Weights of a small mixture-of-experts language model, trained from scratch on English Wikipedia: vocabulary 8192, 128 experts in each of 4 layers.
Below are experts of layer 4 (counted from 0) of a mixture-of-experts language model. Rows are named router (the router's row for the expert), up (a neuron's input weights, with its number), down (a neuron's output weights, with its number) and show model dimensions 0-255. Each number is 128 + 32 x the weight over its row's rms, rounded and kept within 0 to 255. Numbers have three digits each.
Before each expert's rows: "raises" lists some tokens whose logits its average output raises strongly, later layers aside. This comes from a sample of Wikipedia text that the model never trained on.

# expert 53
raises: ".", ",", " ===", " |", " (", " by"
router:173152141151140056145123089134138096131138146147107053161158077150092130141136090165180155129130095121163176168137174151150165140100070126130122104145139138140194048086123111152164101110118116115108097142173117158129162131109162174160146082108179096124126196074140115091061165103123151115096159123136135120162111131152184152118090146126183113148143164138082137134072135144133125187167152153147076137112095147079154133107134083178054130194147109171127141097134088102129149066070100086123144136098110081192114188161164125083090122171124112116137187102133110165171130097148145114126076135117118096200123122110183091109086121145101169146119139164167125123170166176116075149092125144107172092092129179060146108139097148119143113103101121076084163139110064160094159060163164
up1:116135098123114134120088095117084194137141139144154100182042164202132115101106170164160124112120131146118145103102121151149110118036172190174157108182226134152180123155143114067160114127120151118158130096147174087090094147130095109136093111170165105094181146134135105127101162146143058119089135120145148123122159082090137175096164162160136117158095112118087094124094177139074165107083148159110150156087138094114180135107142157125196110129190084101125108104087150122131135190104125135123162112136158131118165118204140107086132131105108173168046130155066108088187165109206151154141169129139144111162102109143065095116172124106136157142099171112144138072120120125120152075106200092129072130204121129072128142142160132141107097149120148148184115126142131130135096158128097
down1:124163117149069156150172145096105158161104156092164143090139145099118132146082104120158124083131111166155188117121145059053096133207124119069069151083075200158158115132126142117089157125175089127186091151145139131208153159090144131147137148143094089132079120114130113096133159139135166119195088126141121139093104152084159127099168132142141135096165064098126113150172133115175137163161066076164095151071088120129102126126070125095138109136137157121080097135137184184157134076103115171114117118149128141171095097148143160123123123062116097113096086065119126138066138160101108126119134158121122141104135112138066185155135131147158137141144145097070109097106149112180128216194151155127133165140164076152134155185158146117130134201162112093085111150138189090108122180184117

# expert 72
raises: " that", "Other", ").", " such", "\".", " they"
router:127200108168133127072121111123088077123090154150084165145060088109122093067116101158123098139100139159133190173165104104187107120146178141159121092168115111183121106117166111155102170106091111124083124102120156107153121146144118121102153201112076118174096195093071181156131121134128139085144159125135115111099054179146100083182154113106091102134170131072171130163105079110074173173148146100150131139108108116076122115129116194178090130141124106129114121123155141150166095086130117081104091115145159109154148089090093140148108099102073106136096186117120096145133093077122078176113117141106100103115110142064166177136144105201095099131169123063040120200136096140129149089126168115032099159137137131125110137129083108123124160148177134103152110117148128067134106164094142
up0:091112109129100197134138165157133158129115086146115164100140124099115135160133086141113092108158121141101137133070178149118066109130122123096114099080159142089135113248099143102098110091142093138122120157147163122140076171091092112088132089216223079121089129131133187101111134158157161114198157129126161083107137112130188126082131092204127174105148133163116153138159105105102109098114081150112132140167114099178121116127130109130142114172083152084135067118110134146107128179141130153169116091109137105089159109147051145057129229110161092150169150154129143131190126090183079119113156125118132107094135127137150125136203139112107125161156139158178095123176134115119159101132084139118147129113130151150109086111069210153136168107164146092096152139123126137210130076171164
down0:162158152143078086156112165081120113126152119108172134150085106120122154137095145179126144142147123126176136139094168065154062126235152100097093182175089144197105171141107119159098109153136178117127152152199115109171091168155141122105147095161131087129082135159161085103136110161138077110194138108122149122105146065180150129181145106109122143173181147065247128114148185141167178118132066095141141134098137144081128143131119123140136106074130118150129140173133123127098085092109078119163079199148167116149094075139202122160133058099144091142142111103064162108131136169201138128117120119112145175139096116156090119087134159142080144092121145090130132112140159105098142113124123104137138136122145148132127099112096062106183143111179158140103122159199090142131135078115162

# expert 48
raises: " of", " and", ",", "-", " for"
router:038103128135110103148147168113110075103172076084186115174120094116164159194140093172129123142078171105095119126136168124118129111070119122155105146173103121145180137142104134115130143152107124064071143140154125095121153131145141186184097196157089122151098133104049151121117193118156175103178131115142170135176142167181113180096199105136103101142176140132070120138106169116162131119145092180149120076158138146083154139153112130123145102132156144129101088160104107122112171114060151115080143098178103150088122138137116091096119126095111125102137170097113091146138102101095127146159122143125130145138082132093162092156059111077108163083161139179122165077188109183114109179076162163064118061163130125109086152136154190152156078098146095081107160106139117188104188165131151
up1:190131150119129124062201205095129087153172119139074177130157148155110079080150112138239098117139149109112179122183105153100140133137142185157161097124126138133136131131107165121089132147104085218159111135119195160105097106119120118138178142107117152115124164124164152125079094121090135148170102152154090173048088037089100087133073124121130069152125119075148093103135106118121156202161152095072155189138140142152154121191150167155163116130075155124135135073190113133074126126168137125104088126146130168115060156152056142100131122141137139111069113155105167122127151151135098175101132113151167177157188077149113118076146139125169127145089137145144117148150133113175122106088133139108150153102140176100080112121086139160093134129111135060109128176129146142113147143145108
down1:172117149086135116166132122128173126052072139130127072142150124090101094161119115153177179150163098078064134164176098109141141149134107098165130103113152136142161137078046095131134147092142136145096102162110142089109151171135103191170143147136165117113174124136169172098144099100146146158152203186102180098117128079110096157139075150177137087095083156128116216146070112110154157170139141137119132157159136150124100166106116106104151140097120131121155121131100120161080166140126117104162065142163140179109143127086103085131091161140108176130049081099095139148112123131102097161112153178145170117164144147092079085140099086139139100136129137144089157147043104111095143138158066127103161204097122145091129089135088164094083062078147142171115191100127195175091117152092105

# expert 113
raises: "\";", " they", "\")"
router:148147152109138133082075114144142050136100128161100147116081104115099097140148168116096071101091108129151102158138141113176070166147154137129154074152159154087161187179130103175135158077153170076148183115098131075154145157107131124138117139111097141127113126152090084143140175091080148116113164127105134101134077157156103106156106175138113102140168132089156157044060129110096128111135157088128113047106146123186147153094178153186134087187116136130091093129182138135141114145158127135115169159167148127142124088094120113181168105099111167148108136186110132162087102132156197132150161159129129140152081098098162115095135146168062099130064164077081182169124157085108137135111148116059170151148182126178153108136121113089126124146142207125119147101187089056147189073111128
up2:090073151185103102135121171065126121144120083097104080114137152162051101112091068164095168090143140109144127164125138156120132118082167035136110125105112157119062143138039099077102072130134122129120130110112103094065121143098104157085067109142116101066142107135108126162094130176166188105088126120114209178131114095102100126097136205090172148160071159152125147101100119122126134053095136119167111154059142116139080111152138193113148104097119104112152186074152155173152138129140169132140134158112138115144167138166147129125149127088081176119147110163138130096131146121192127083100104120092130114135140153147128043068168122103155163078125145123084124108134082155117142095104106087116147101075126126138093159106083135152101152167154138112147098148109160215130075124122081
down2:139085138167138131127102070147089149129159129101146083114109097148177171073133112078147106124098127116112173044182144143123087163155091062162113126204121108153113142164084072127103142183119130134103166098115124140127148119067142146169117060051108154123111110135194185138173100077103077119120104133148108096142151136110096162121121117137191120139151114167137119130105101154143111096145062144121104083099120118122128143145121133107101066105127168128177060136146138100183098120154131084128155136088174129102099123166163124095151135101164153127110136117144095208144100113125161160042156148123118136163110060130095116188123132123097112143078114109138122115108158113077095172152100122149080100101190123116122042129100180056061096104120106076138143051106102090073138172103158